Experts of a small language model.
Size: vocabulary 15299, 14.7M parameters.
Training: a variant of SOAP for the experts, 416M tokens, 6706 steps.
Below are experts of layer 2 (counted from 0) of a mixture-of-experts language model. Rows are named router (the router's row for the expert), gate (a neuron's input weights, with its number), up (a neuron's input weights, with its number) and show model dimensions 0-191. Each number is 500 + 50 x the weight over its row's rms, rounded and kept within 0 to 999. Numbers have three digits each.
Before each expert's rows: "gets" lists some tokens that make up at least twice as much of what it gets as of all text. This comes from a sample of Wikipedia text that the model never trained on. Tokens count by the router's weight.

# expert 4
gets: " the", " a", ".", " The", ":", " an"
router:668521529546489503481470492515547381520509395494453509500533479533463470482463578496412425595507518504504485516486484520449560506484406511496516532570394400505533535483476547446512467476518568536545493492465489505549542479460452478538543471547520595424600516433484487452373505497453510452524538514423522500592527511513473492530528475369535527503399542511543484509477476520456555512502521535484474529487526441473519461512491521462441449441767508559571535527438458605493451447540456458500539523473472480492521499411458448427476380495473549574483484541513434465500478497501469539
gate0:474462603566469367594515527489443497505459534539449632473399489568534407446477462473464468513415542519494520493502546548555420519473453540588447505443408427526538604533498601516427401533577513524459546583493549533477485512461446508573523599441486422453552451498542402524432539466490475570460445482560566512503607546575480468464506507516453465548502539379462524470533503502510447516480459459465501372494557510469405559538536471443528480460493556536545438529467534484494486517505412462457445555472524514478458471515475460443593489523476543512446509505425523544540538490563550425
up0:545435531549481493473503493541462587573479465582448551406552449579532483499488506484538586446505480467468538495511514475523435394486519472467466529545551439498493534444447465479559519410482474492463567495448437528535462515429520553598475538502408507550490464483492463481455505420500497529481414646536588447506513578554523505600558586445493549614506417501472543451446539484496452414532414464389434397433491544592483506535453548522534470463410507573561567605466479498498551485502386496547429488545482516442566464455481422518552481522464547520432527486489502543466534464561524393
gate1:518598528551445492518506540574480489521458487478554440531510456433388481416445446520515497588409553563472420493487519498566423477488552490475495560351472475475470545475378420442478536509552479497470532536556508482504477562539506566492506495479486503464456471550508546543545530398512557543448485421399493478507578534509473452389541456560491463465448487453495432532475432598563469566495457436524486430514492616577510430447484541531440460468552541555428439520483415480496540497542537506482562503455565532524550402399452471496518531530411488459567579535440446410550405525553452466
up1:543580480531504462490507585524438503466466470482510480470463575417404458429478536543555524540496484491459477413570458485529453511527562566523425564517562484493439489481536505402443498528540564523531517465600473484459362522528527562503435476494587534498423441542550583519528473379494564447490485519538422545550513512489499531458615483434499465481449513558506491574536460599531497555507575526528570597535484563493492425446430523492411473478604585451363464514527510522413496422471618486519484491493417482507520472395467522472422561491502538449495542515418466503566434582512502496
gate2:510550455511548567533369543555462507560529413493488524456449432475400394475538483453543497517554544511479599495470604544491504617529456439576410485495516533513469485458559592513473408475535492501476590601529511598459573501406427556439501496567544476482474477523486615561498571534469426564512479484458532513529458496522433437448519494471450487445557529469494513529437537460533459529395529448450429386439528489506496445439554533512466476454505502500508557412474421484520440533515540469497490526540517398456511453434469484494443450469532440444645514559536547451575497478495564466
up2:466470503496570436577505437504550504517582407448503538505556531521487544426392515552501547619447521572491521484519413540422470435500560548475497446536514465448550501620596613477459458484532474450474491542483493431444517568526478587539523460532522614458554524523487560488515570393621514555530523415500448484452541543403504498453550495482497500465575583578425523510499511480466484524496538545488479497537495521445468456539485473529422496524643517485556554455467503411636491433439451457443416568499473554549521488590519503504498504581424491515511515510508522490496484487514386576
gate3:411517530448485480498431549495473441545569534448513453469464534435440542536594520538427541538542493513462544486451557570564456613467493493551577498483430371445456534511480471516543540456488465487355537496472519463523466446475543400528527530442547501410452405486600526544547443470476459497421560464488436448543476479502441489459511513530463569458485547541493405510484548638507488467573455498521426383466550517477551645459480522497526520437496508496392397459475515549505460497532529469514604512524452526545519489545451461549535435548456479569472531562502509561516529540632536514
up3:572513439431522551463479414499510560476502406513475360545469472440456537568546479467545462452506446540525532541522515492534456523470450464542615552494537441524489555467451496488435531455354431421457504471489493477524512513518424403424454501391444505516493412501479506534462563536534484518432559468505458560496473551455546629526509540547412544467465507540557529345529467554420518487514435427440518495425551463441540549451442477487384413473526566483563501458593546472548444395544515412505475546509439513549425523505467508520505438521565507534473511546524480495451554430551487498
gate4:491486504394497493539472479497544543519535486553497558534444493555517470594477573564456480506574518425557409488493519542529532554566585483556611480482543467450436556534478586516477514535492559521471455531426525485593524688485479446504511566529491421401482534446469590533523577446518474453485458472488551519532499534564493526509430499456533530468523441462470455453498467580507525476448476534550490425498452441493410427442509471498519530480447559572452385460486477447553496481457549430370546459541424594477537492486424585580630470552543505607552577528526512506462530510539514493
up4:504438525524595580573543460516495506533461503499476572481469407529542523486486519501514420549526451467475399478507558533535433402653493432539529512586555473442439491410451488474476532599450529448461516511529369551513569554470457514523557514509499528417484474517503581536488511617435530497608474538576530599527451552491573475427507532532505441503431544581501578461498453448502498547526522529491460526456481550528463505525509467502565475562397520506407442509474547517535455555419560438469496469605522539515449540480437455473500508549553448577596417549514489437506444373518478473
gate5:530474385496575524503485594462541431573542454449515548544672508477480489477466520531506540618487600579533487505488442511519478477436514465494540500429497504448442430510512495480476516499419461528522513526527420444530457437444500520571413506591478459467501475526485464610454568451496535477469449516511495568526558518532412470397396463497418409459522557414442500428463567652577544541527486479522428372472504533512599488446457521551518536517474550496459481459467563572541461518480463551476465497547476547537538502539578465453413502538489563512558506542483507479515442442482537403
up5:419574525492487491460495445530463489538481532455565549501353452531573554581473516483499480431560549537527575532497467530435533518546545508454457510574462565516532530473546472500518499521499467564597498442487531486493504541514529449365545479504519584539438530422541490428563511529563562550467464455500657453480474417507481414531459457370579442472505495488552598531487572491442401443449501474540435478490485535560525530413575523475384502502338465543585443495454527531508525541459463472422525462429508504436431455542488486537525440496488515423451464522475457515482548585450522518
gate6:504523423503477462485491495518477598518429512504529535564588438559478484514559497558464428533520522503552516511501542510505528537540454476554515527471558461384454537574487508459507611407532503457430528499528482536511459606451532466493502472488520440523475558496469569455399528387510477482501630446534618569472467474513494555430458506413485475410480467486556459378534541484462463546595505452619498447418485441469508535486503505541578513387465457455524473484449499435575566466469550466468511481560513482462485467570526378544430469600600533467516571529494447518411553526551549417
up6:472473538457394437512471489545581531476406548627534475407451495494502559465489526545491460522595474560411454472517487448517371429510505478489552409399428484527546507473500549528504551545488578452551504538435417417468508416524505526553466488544517532483504383458570554553441570493541508458425501459547522447446523529503534416389439474529467526488491446540481458505437472477579505537470481395571427591528488490499573498418551535455485426537461544441451534503540509590440501435519416530516485566520535468501544509497525614542566572417409500544436434515481520496551550472526495505
gate7:527507466511553451547435495500528461535395472522495582580537475556403436532543528556506514589485531510533513424494541538520500442596455432575553488461515507386437446551498538440505515487646488601463533469461518487560486495462446463486462488470550438431477496503570447582584427404445456504488471511441485602529460485522448443514473477512526555429536573459389455459495578496493546404502475503549447354536437550491547415472594483459519485564527529470450453547540505485430475480450434537463594476529457520535469482516511403570495526421439427497539501601530559459527501471542514461
up7:510533400478600541462489459431484490559516521468415503459491493488424429537441471418564451541472533562498424462620501460567353530473517503514558519598500548527553577466516476462447568435479492568532534392467549485536550479464540520587537536453433568560419550588508473512508561425534542438618504563552464521547536558504560431507464535472450519506462520543558516518535405577521504445502515475465546439475534467503482441473494560571386580567485595485495552530485501561473486455507520535413475526484518462459535495500511492493418499549436508529455492486583616486566509464589591546
gate8:486491518484470591515415410461543434570432488533490499450494476567534544443531510568457494528536504486493448466429498585488566496499519440480484528440599474594511486526527462450490470519521472600529489576554567484515548530471400445563490563426528484516475484567493507461521548494522439550509527531574573513432449549622493493489425488580471557372574500431447479525394538600486465565534487462539540364434491542584553559464550532452495430456540489494506471559501475494572497450518503592449540435507597463418550470447513478479493537551536492513621589474491467404573576471523500441
up8:495444463406488513541426497515487476452473477486521475525470434483456492424417486576463551510532560460494508503505406514581502526474577487523534488520635485518474609597529519456523488462474447507479494556535538545549394524435463431435508455526515468459529493638437485465553451528517531521609519511547527406384449485553451550540583481487430490507455545452598413477446472503536513484398460509520483512501498536565531515498473501479511471479461563543508520547475533389445517448501544543478616428490596497396577496391522407425513502543477477615565572465529532449525512481392457481
gate9:473452496495485539562479496586492453595569497467489543493485463514462526482482456518513415513514648466556577501481503433486518556445501598452532541436422447518470490502465458519442420567477480552499492484456467543553473438504469494488476554516577605565456447508578518475467463457518429397494445492546438493585521479545425444406560505569567560421459441549533445484439519554469521523526590378628480383500560450494558625409534566431543510468535464522498455537466464449456467479527557502559512508516484458462491445540450569464490529418501536505442517466479542503480514581603600513
up9:471553490455499536453459477490466476454470528541445471509482516482499596517605546515569543502492482521463532468580451527555470485470377531531443428478494616502469462519557556515511530408432496576447556571542548466571547400470457487541491514515447481542495528582476541544537470450486439524512502431542484428605468486473407557505444517447513539509461460538488448491489568525517528527458440565499507580496562477595513519559536547573519479526434534469367528616525430486510449351537422528525404561523527369474508522490566367483442438490473488519449478524594475396550527480457481495
gate10:488509434513576499437400515473486549523455481504458537461431471550419516544462408478571542515556542496456508487486446553457482550515372519524529499510495397541435511390534443499491515500558532480391473569470526472658530554515373517487531522503487504522494607470536537559505430371430509484406485488488541512533524427508579610459480519536441457465526481408409486508450527554522524504495511446562598455505555497479537565473472482508455522595484492421436450525453503462470567517451527496451555519577532595494529502431420458438528533483418450513595462507505552556459528528594469454
up10:512531531532491550455569498471570454523506532500560434494558548520534569513547498476585435532574502498463489437491512461474508477565464609530481448525520536477412532437515584555483501511589411533510497479459545477398462523406640408514398469465535528507511400487562595465455489450526488579499540521450573510567475476548497496416450459440492484567533504539450478541475529508475459523493484569478565537462367607531533497499531564473474523406543526541497555556474494509519537452525608493475378495402472385505604484518538466490481494522445591449451477534525443475518405414441557553
gate11:470548486439436487565454533376637503486451502468521477558523484503504505411425522569542506429560516524445430387448554510551420490461520491549470579458514512420446479462570454500471435452557557584466461523510449531593478478494491433484582503518541401475525487558526558543487445417461517470501523564508575598496531464542506475427459497472446491521474509521443517509542535413538468496467642478506517470426537608495458461439485559547497535540457475493478469557516463471538506557518474547531579489540518644484508489378388496533404560485492463526516557501483440560553501492603402497
up11:459597598524574535545477482521617580596667471486578523510493485506407580497484503466506465510577513499509504466499553508454400494490530628492518545462551454456536457554570458507536561439586437490466447495508599475562462584497533551415525487543441533442425519552469470507585500445387478452503515510496534459469494516512493482546529417455499484504484505478564552393459546472524495497482514551549404477513497434503563545455509522514384461554564524492511474442523516430475386448485464522567649498529553564517507489542529488446488625512511483508535480536498452553516590489445511512
gate12:570552474470526576485456595497549520404475501454402560514426532505429465472425520426560540497551523499561427435499507428526489503428543469511462494454434522458594418494512570545481578540451464569501455569434486448503561431494490414483460626589507526497479427446469596493531619513521432422490589480491487517529593485433497515409398468425492550488442534514489473463403526527452488615618461465478557431511541457562495427453519502470506492499488492459540443474459503546557507428533480430479543459449604517495527573483519546521553441552540506509502534476544486484606495545572491521
up12:475470508557602459489614342457448479471485474475547485428388555501531547412550499563604480474478369530507485512432527524430461521550527517476421500446617539394434483473428467543455515492490530500507503547534442473464489533512487569418434526494476562463470498531462571461413518504553408507452434466473435547508501438491546577468556519581511553444471533494482580589461471551482460513517563581448460494559491455477510424445529523475511449634484520492478453490470450422498434500483484569547459509521464466434538445579456482496549628443457426551455482523439476497475470478500492580
gate13:510520544497490508448385494521488406537551450450495504537522597552372420513527443511473447488556436478515469494621531509474544552504525534453528503510427534487519502518422474468477409514507514469461579495440507478545466483473468465532520520436497437455517413492442558500480560364498565540547557502489518486539545464518556474427508585531404493454385564439512486554582511551572468610421436447580478378404557520452487504476528492553456512513475471500513552509480436480395451589512528443482606573458552532413522550564492475486544510398631555499464496486535514467542496465555524510
up13:527512553541483499492406507504486512536431610522513541492471497466504526566477546560485435508563528498455491562531498538443480427546404425548630570569511460459467565558481426469436601519423512477452567500477454402494512539565571456450498476465475439432437458552509505440411478570537483465474535492455534492458499530464507536524535461519521498461441468466474586432602514480438462452542607551533629542441477445568413498475481554503524549462439507564531559533440575424560497494480501463475533498475516496497373461487476474442385469426386481567454519526435465473585493507576518399
gate14:455425493460524465579516514616497507459493414525430530504460477540504452577511563587496465452516533460507508434584653547549597548447477516554537502468429469539457522552399552522516547479503442465426478589492511516520507502450502481536439486508499491473472427494606451519509415459469470446468530533526574531516574474524536571521468415446500531453472492509426432535536492554439559449573504471551530389498500555526579530526541422436467575543477476505490530487508533475514482553542590400552609475475529485565557484545350439563513551450558509541437651525433497531521530501531540460
up14:573592530505527473499525415547520577537498529476571643491558397528626479482470522434426487497498548481451525534567619503527511523548542551563478580410522484403445492504530529585428492474521558479475445527473544607548523410484461470561407519458563544604491524486507424531541464579470512568495436516466510457522510485454519496550453504495489562555484523424476432495617555526479516425498583457477532570464527610456470510522534554536473451513594490566435469492546445532530494509502448457495414599416418537510554498521615488502477585483562467503521544529526459505484464468467488563
gate15:515460508549455501561473523502478519586443423467510549559488433516460530511438492519538473529628544467479532436531539489505492451553450562562459489544515516569434442550569472536442576508464488541547598480460469482406513464518428506562457604514438457449456542498449482499521569532585554481474511556628557488532476532584442533449444496448418559502521552520482553611541546507440582473453504447514471452520484515495467521419575428548503556554531510589513522511433342584576444578532494553505439509499544567541473449499561509485563455359558478505496519477505485538502434424573553419
up15:460545507498520444483492479438571443461392410519501487528399499454603540582612446523475452487534489544446487562576606484558561505406427488496544525527425547522493527516509609563500534496559530450426484464567490483593500466449526440553505439560553452564452385487403489480540597575449480563508526557524547472470565522547539466483505583471458537520494481510438483465519449545441406512462515469546502511444586538449477371518562481546425439498516571447496464542527528534483549428553476468491488528497458569522498509432451488496574408511509547451503442488538481540434452649486512538
gate16:488480492478564510478434536613529511561454479429506479547481476540434471446488460465515558505504573519503417525502434572485478428452506507458515460469477503487448448448458564423447515544487462470475553548450455540505429370485490516518459479590574542410541523455411458488457477447502498530492542527514436524507495509496463484463450553585468476374522457503434525467462545479513522575547516532589556466438611550653557526434513425534399502465551458529550486440446447537556544523511497432522531463599424555524555508538557457518478441601528386502433590442583587476489436411489538454
up16:511641465490455480508503447505454443502452584501533563607473481435502552442475444544475444473440413594496429446482487434577476473450434539464525509529636622459479504483512477498559599445454583452452468408475589540486457486498502384515499582493569577449486440498490520450523538521481492490543441470380487532454519414453534522516503496396561457523521477526516492465455474586424465487441566473499511541518437483430363565544493522476483424477527523508520442445554513525562516481534514499490452497538541483485514502462467416539560588513551590468467486407519518596515496595523444462
gate17:400506547400643472523498471470557514486489470517399523604434422542454546459486496482590463540574584536507441485494511463587499461482517512511534537518556510476435619512459392448468438541428516538446498560548517524504538521517507478447540538450590535570424493564550368502433501340461473482507522490471473550508501503574499519477512512486521486432500518500414517449416469524570438456535453487502453427493515508535489472397499475524441510526586544487456559531491520528534568569527444512624425433524496588536538426497451581518556569575515544531454541536542462552534518461495422473
up17:564532528567470456532490562447522563554443489590420531486513452522471612551417505514537496557505530468472500457490446436534520474500529615473477463465532566460436513557589547416443555567500491497463529539556535502537403462429421466532508552529545525517511443486507431474521498453498563466522507451463440568475477531535423461456503504546434475565519428539538522410513506426574443578487537570471484590502478595552543500534418411445495457465529546477386424448494531445446589455505485522516445541508539542595471473446586525426427598582517534439486413544535430452517464453629508533
gate18:440574483449493509590523527536483461546486447526478509542565535569569470541591460405417537441448541520499465466566596549433516512519441612535534425459487581452483549473399421576529507528429498533429566460555533363424505492447467492505482535436613464509521514582541534537457595478569503530422441459487473505604476581530501493576474401504454534458503510465482517458542461455509536512558568493545546396523536593549527523519575542461531485444463543504443419524533492482502555517480542510578511545503469552469427523432475564482404430514535507392509527507564491497449517485581532430
up18:489461361550493486491425394567436483553539556520455512514353487520562521547514520474494486547539411424487557436553507432531430557471423501419515538470539505494467538459535535562547524623573548580490508496531531492466501477526440556422443522509427575508436520535423553473444551464550426517544532422480494550464522448556513552513541449558503406522413434513507494618478540571399487483562604468517457569495518513493470518483540472506532556399462541461520483545541519403506544493531474532562570461500359528452518514558460542524566438467492541529458477424474490455469461553544445563
gate19:521481527514562530464491422504622495589482476530557499497508498461445535409471530517455447528508570481447557523494437530548480478597501480478554509417454471489432366552525521499455513492520374593313496546462468476549485470561541462439558498476481515467418450519465473543531499452459528469478498536514457442581449523458523463413410446495434490449421485439442531484454512494576559517597501512534540388467526459561510492426410569517504482580447555461555500485450504477516537563492632513451577492581481455526537504429504552530533555486547520477446515527551521584378550559492535467
up19:525471539453508519536563517514446578424463451460457441500492541476447488444550480610491507567516466571519490485523542426486592576490464584468491575489477485467500466511511590475555545446497550428497480523443502514437511527502542462528446492529565453521544482596499516484511470547513524526407431551394556410423490491502407553549514586457539500440506527520433429500492436451489465524482546437454541549533496458474515558486504469581508533524466446462542609415600447490466479459603502567528420512498391429459490443623545516454542535518419404497430554531475497476410503342562462418
gate20:514449514526483557501432466468468496542410566551477544642575474529462395550481464564559446495477583533462477510491516497565538565546510573478474420484460434401441479505497495491469378529528525463488520580428481487494526533474572533542462556454511495515540599590561481543439506534443530592436513457432429540549471591571474469443508552417416464415488521552470497526507542541462593480407486547565426447446523462500444451368427462583509508500496464561470458523444556538465578513451526425518525448437458498465433442405522487515466474557443454517428561554502504509533512484598484492
up20:478468547489609577585577479546490468469452481477464560486557556503469498450471520498495483532449529423582555502559480553518490526439578481432479528493593554501469491583513508449467505519507415519510457455468531548557577444531522493477548526554457522647521508539492573488485554529489503416470483596470393509511585440511495488561405460448385473456595450601460583523524497432472527426532572504549494501404393507494519486464475434453502489441436501537446554494450443577535537552493517453492543410494425488543444469399500599562552419428454516457498491522519526587469463521492473619
gate21:521445452450512544441445501576534485559426540480482616461464450542435444460453521459509519485559578515535463379504544456523542567422477532567515509581565431441473565508374423523527440516531537455421502526455539462454493540430537546620523511471494555460467462520499589405463540448511499508475504496568465477553480450499520572421393460517446474465522583442492449491451485435500523491441431463569430332478523487464500481460516444510471534540528418470538520540386507534562550435508473422520408538523568568423517424542434440553549486495471524519474529518429463561483547534536465534
up21:444452608471458523468529576543479423504546415569491404598539435528459582563478468434517485520550539534449534544430514468505531416533458571483498452490414479462471432601508545434518483437493582430546555524537546576461425527430437589430444532521541483520500502533598567491639579422520494478460446505416473538543491536477426464542522538530445531448462405542538476433580503413454498471453495489467463509503467537439515553479536601504463511513542519479562494523499491548467541439475409557475454488460474570549483602483485500528571517570494519457534560462507452476385456491554481396
gate22:499484522439474495525469536544541569490512507515499533557553492429479460469533559558496491431502537485464499478583464488505592493480488538513602518448434504452517505462491540498479475433463547585398471619484527438526527493443491407523386544513545472560522510495526496523524477452553450567418527367470486444470471464571549526398425465615523493512492422451546454526503566508534457461464448517526523370465618486491492510533562476656535505481554530535524474566644496578531496553419576481460452514477515376518511508555482542445441535497553540478560634489500500443557554513506568494
up22:529472436497428474532381513458626612413561501530549481513569458433546451506535501469532505440428470476487559504571507442569567572516445586543533525461463535462498499504437531509529406518422500532508504597448554449444472546423471448480462590583533509600535507525435476532499468509535540498437531432467426442520371435412507479461491547583447455568512477585601419494496493513518542532494455477602526541524503511543541486571502520569503557504492575540472479534537395551402453548466516479499461608532439381458472482501508565488516544521522517490540547479480438541535558536455574507
gate23:456539506513512507489470466533544518522499540520461524586488504460490437466471399502556475522496537423564546536558520476544549606611468528560556473495481442526522517515504454540460428546532451653495448513499447448513536521349458540534422532548499496546536494570539517413539486442598496358479525408468451516565517487491489522476487510528439453423443468495485445483490487534457509545531492406499483420553438506429523426494531528411495539523508556540501396599531465521501536490485433489506552507567555533471688486485466499500495452487594497537479563516467443516529642497624545480
up23:475516521534565527521525491587546524381442490539485530440512508483539472534499405474515559498481557458550516473399435455556509623506524504513437467438533462526419506539523433503548388526539500519455470531471467439485491476442500532492485481489506520589522490454458483463527602453496522440491474528561537459501385523506570586494450555525480585528462490479502519483537548559464481625578489496507475584448463525605597447383521416406406554553515607478515450596570404545516499460533517537553560500562450380510559481456459618486500486466485506450468456441446503448427575466521492521
gate24:574553463420462474498452497515439476558461471484541541605590549449492530422474529541462552476382506507548571531433599445462505510502448541493441572468435543472535527561528425430465474558511532529542566510588482581514370534450584535439453573505546501444519518492436512489473534365560380525502518441524485477524501430562533481403474544466501522448516514512534503598453561560469524580555530493594503417421485497536405495405431483483539512576519582472536492528473529524524525428477499536507464517531465579514528399447480548526468518465471468544541455530582524462454560468591573447
up24:420461468507602469494487483431521491589544492439491481465488480461433494578552481454497445502545560502517462570545483573537466509534537474468551494544484359478432547503543563493480488466498502440455480472446478548610573552477514467526540542479525494573465515642517533491595523486495524501504554566544459586439497493473518542542488582478439542452457457402500482462599390529430488461505531480576471540466462560479534446465589467529473548463436490620477469477474443539464446558537524494493432397450540523527493540572519514541520484576498574508548572530627559577419465406490355539
gate25:498495556438552485452482540548439514571584545478520542485505545510392459521605543460519513451546546555578521520539535534504505435471406527463539462481489508524470476579548605483499466520521537488483573539472491432466494612402539410554538513504473478453490393510512515455383478396456392475563505433460557543489428459448521443429489484489547534403565469535429484506475501492621469576543463479545498412516561427456475399448549486551514484454577484473588505559511489464482497521437470496486504485476518519482538514472471574518418424453488483496504576478444439427504544645629498444
up25:442458512532554512539515501401511501532603505474497482481515491521548456474522476357526461479412517417567487478506544502541514424517469563497620516352528533522580583602517558520529469478505490459456452506442551471415498504510478525534540473477419549455536451451584499476490461459575427451434600563431556528490535404477548547522478498453474512493429499535514586492519552450490527309506459509480454426490452549542492474575527501522505514434552621520570530521430509432485460523492461448483457479506591516427452537436462485487464458546425461473486493437444457430408594519507462470
gate26:511530498489479614493494428523534575487408499511491489556466532489524513472470424503550506538552558492500526570636458495525563545463468532495492496531463493539562452441552518458451512466585488515451538550562457497484460429360399543533504416470564510444480430465476471514480503512446512478534527447534543425531450413489498400444454435517543465521521476546454530530591555473519538565338455522529564525464483531588546499357473472443410498541575464433627431467524507558508546569499434421456418469495560562526482564471492525545463553509547483537526580366536499505508445492545512499
up26:505448521526461497520495565515407437491421519470372485484491527514530463458447472442474541516447532509483479508487584483527593461482486597537503503557450512541597536436516546502473493488516483504439474417508481463479491442464531582471497522435516502462580383445541554495542399504529497553527406530468468514632474499456454458448511485433501428457465449522414491512501442369485454567435479428470476460393371496502509515487493549535430480506550456428534536459418446532523572394514373468475368455540524482511568530519444432437450453567537476501492471466529563587418436489565502501
gate27:510524470490477582472533488558427410498548540449520644489465508526521390465506588590447428539591541552471440481514549525482462441492489523500469530471467497455424515473447571467582498464504411538396504546439501451476469435500578504535490576392459492551522477421654524509506435436492458467518490462523546523526396551519556509357446591432491498530500540427437500534418491582529529492455494496504473438365511579506502530455486450518487492484461553509527490496492523605554546465421482454438536510468463518453491418503433477435417563511484448463445574513491519435519489538543502424
up27:455527543546475433551382479550480523547486439633464486525523524453408477525469505530480576466480562510531541497550468551518496474427418479517475441573583535503564524511548465553511470454504407498458508510499601419367547478440531463482565536500486464465501467453551586480474567541520496479401545569518476444530442478470419531518474513557510560527458506489544525560483423519422473542493585419417500513481530537500515584466523489502415458510551552546462470428558499439528477453505452520525359479518498527498559612513494565494441541503678501435509516530500437544598526584409508431
gate28:488534467508478471445471485539503428502493475471450537463531509466521512455449467523515546501506527420552508528456489530534501452493467493508513498485535433510501493493368553456449502506458489543509527527521568512604433498448458396481482487496516468470553550531527536518613538395525528518444484420594582549565503466560472544376482520489480468559549420595491527485407492579531493499646497451566538421494541510456517550498457524459532511460470428510441530531450570508548501500554574444413366537473488622393410491523438507483457548581491540566541564351611490515407541562536522504
up28:441523359587486485449461493563475530527436511458450404472523552542559479615481508590552501508468505486481466455491399461484517481503378490581500435539514511624491479464560500553517478407504431558517506545486527450556549586518525557494549538437539447527469503504441476554493558467519510503486491385512509564540534432627447515503479552502484391491426442409607485519549455498425437543490445566490446454584484517424445476514563516459511532449535502587474595468464506515516554511518508545489438447544500567492453435562519482544524412560569627475511508558431449574466516480463528504
gate29:511486548482498498501463465486582488577473353535503505519526434516536494443498546607457423590560563495401460490505558562473457438584475554500484521488490499489420479524460492394421497524470601497510582549434450439428500405542461430500555472624439456468479435495610495498499522415595442521483461468511492434524489489434465542446582532549505453451516528483458481550428633517477488553443557562459501366508505552524552506422496516441490499569548521491541476580527429581534570540441539496506454484500538528571426534552447476492536445462531466529446565569471518476456502540584454499
up29:449440463434501457496564416474536563523440488513493484444517501435619558544521459554496532513427431404452554462490551590532484463425542456485464444467554488617426431496493580444515440595501568529504473473460493462496601453553458535496565529579434503521525524472461452549473467540528445557484466489491434445472508507558542478450564649536541485444585438549443410532435514546516507511514545558488545486492568484496533521486494529509539506574592455484561472478497446583511525533555472475511469455453581404526509595525496404472485546527468555627570473529457519584466590475451387502
gate30:470505479474487552616534469496509450522486496444490508572647474461490533482444536479451496538505571550560458483505487489508576430553478406533438495503574483627591499536398492584460556437406539495467491527525487422505540480403500431549491497498579471497473523530528464465502556382437436544525464480497599471480486574556528482464522459416561514415465462503473503556514560545500427459524446613600502443425550533545500502403533504489540512498486463547443513496416507520507454573545566522501433460519433526464519532461522430479603485512468379478485585440484433501498491421504471363
up30:433500431617480515496508454515500513409549586482523491524502559497492413493529495465622525468421445491532623553465478491499542561509457466548497499536431493545440456470530564440529496435463456539464558596525403533499473519581418516472475572481490503464526479418475474540421529494491453453461371483525440571509523425520531468469454511431567489499495341478453587465533579593465464481507519481417453541531488517548586492525553491488478588501475466506620485530499478481428559523540459519454491521451508540421525470524485504504475564575491461376507497405558602607447472430521459450
gate31:484596471520490482534468501489531454549477498539467462471557532462372489531496441487569507569502471474624436458575516547529503528438497472482508527492499539495437516529557505474489470525459508529408495568514546499447524498353484391528531502495540390456480448493572405492536471486480526461493490398573464564617432490524544472422449480387481585468503495508471405533588540504526473471519488502404533423457545530501410538409436426572523622477480448566497517571524470520525504542557600449488548473503432516421505485507484510585548421413502515525457552516449418497506592495523556406
up31:573561453425502531499533459513530497493430549489499532523529479520495534557482404413529425491445514499526550502495460545498578370576516499557497477492506506486433563606445483461419501533610427542526498599542414512536515500521445522487530464530493560460457437545480525445483505601551574456470580481512518530552506459526490473449515510559562485490495568571472474426535435508454426527531459471513399599466467522595463516476497574436513498424551526402486506476468361463483531600568473461463510567457522352514504480417540538526527461500532469505501616479620506546486433615513529462
gate32:498487502490428603539521514594488549464423450491595516504473453503474521473477412492524498465467550471482461466554493604507524541477535492541544435398497484490479510552472543510476498484422543584389475566496491545548458568454523422493529489514575357382487527508451441520474467416495460403480584556505516555467573511415528522542447489468510468476462486513444445458407619506499471495473485500558531437514576510502539571487541470544491461520486403496590498389466393613485513544452547536503462465540505425496431560495514429414457556494548528521486623420510456482500569510569515400
up32:462477414499568498504574447518509548530514465469492480476546565569529538424498486491448546581543563546517443516492517500436444484427460515526449514521553432502507480453537439559502455534564502383545531580595418439470451433547495530516411430430432542487427538432479508514517435505511558535549409468480461538520535467572441479426494570419604588453459555531561542609517545452381515463505495500452506451518489544511489486435459561443503441495543544398549507466441438479481516465396538458617522527467435593529526511497512562517410586542479495564476443638507506462472570525511443515
gate33:420454485525514545480441452499398519493367396509437537518497477465480475439524522527464425564513522550477455554427476521461520518516491527507426490541448443421480445521523442549520444492502598475459588509479484560527519491444501541480562440421537536537477552517544499497519495417499502497468465546500460499539466443544560444513501467383474508467548639441533423506486498545535548548568493529589444365472558535555537499491530410482504476513517497564561515533481450484498478486545432520562438624584618718457515529452516386521509516502608474492495500493522486484512478539578507502
up33:540494513393482469428505452502568501550606488415535547469470485469488472481476525531569461471526552479463516401499469417477525458424542502509456465501431510377516471493496438583569503544437502569437546615529485505585579492493573528471484433427458491512580528593430486513465493617462515567571432553503458501437603524444472588538526423485463537470486529432518523462397500442534481551485495518590493527465489480492410450443420594459498436480501474464579512511427492465410578503481442420499456550508463484540426506494539497530534493430523474493550570457476469579345459468526551522
gate34:509493521461440500570505424576403555587521416438488604572565459578433467479542490489481476473510510457476487455483504582534467488574437575554455483548526515539444525505399462537483473522491529560511427641494478520477500593537430485503561508500473501521428413498502473489377517460517488554479481458513614567497513465476474377433480562464463460396488525414490395496460548491479498453536540394487475376461481418468534416428435516483472569452466548506460538516602541539499514470517531475498616504569574564457605553511485454533482511549522483500521538457504469526485543458579539486
up34:496453468480500493523512459565476556583537557387461512514436442553454505387469498491512532430558587426469527472462537577463422469490469487586484544603511541491551493402461465599519556529501362500424442550408538592484494583470454567525528481516470535498483513550407522516503449544521473535448468420473534552534493485490393544611520507498480589428477453542584486435566431532507546542509591391496476502427547424447467464590523439568535564472519439450483527523542499443429529478514456486499505475453476455421531512474521441520526427569477469511528553495523502504453520580549472376
gate35:550459600555458399502546471512576461573431503485490517476545455518438490429468437605505461545501602539517421491523509487581466453547501502467446564455405403481406471469513513472458524466541525495411416501465528442557577523546532402407458518526448482530593551457480488546470460420521443496438543521490564553513511536478433535476427500512550559498556530466440514450510481538556513548484487410517468440504591518586427536493482445519481505513491491541571445482531564542508586467415513497542494544585496616512516516546432577459602496464388361499533574540520541572486514484533471429
up35:419512512544486572490525459395492554405470480467395458537548597486515568524554460517573491482553580501546446482491421493467539476560482541487438595527588556603536500493486500523556478479463544531523506502441391530577503490469442547586583526415579529561500532552452487444522561501489471613503460545507611538559612529493537532561556562548486422418496331464468497406479632547487487504510520578446433491441425534507410504442484473558536515502477492531495474477512519479523487529546522552535501566461524506520503496419464511579554482585553549492462465516495504548476496540428557453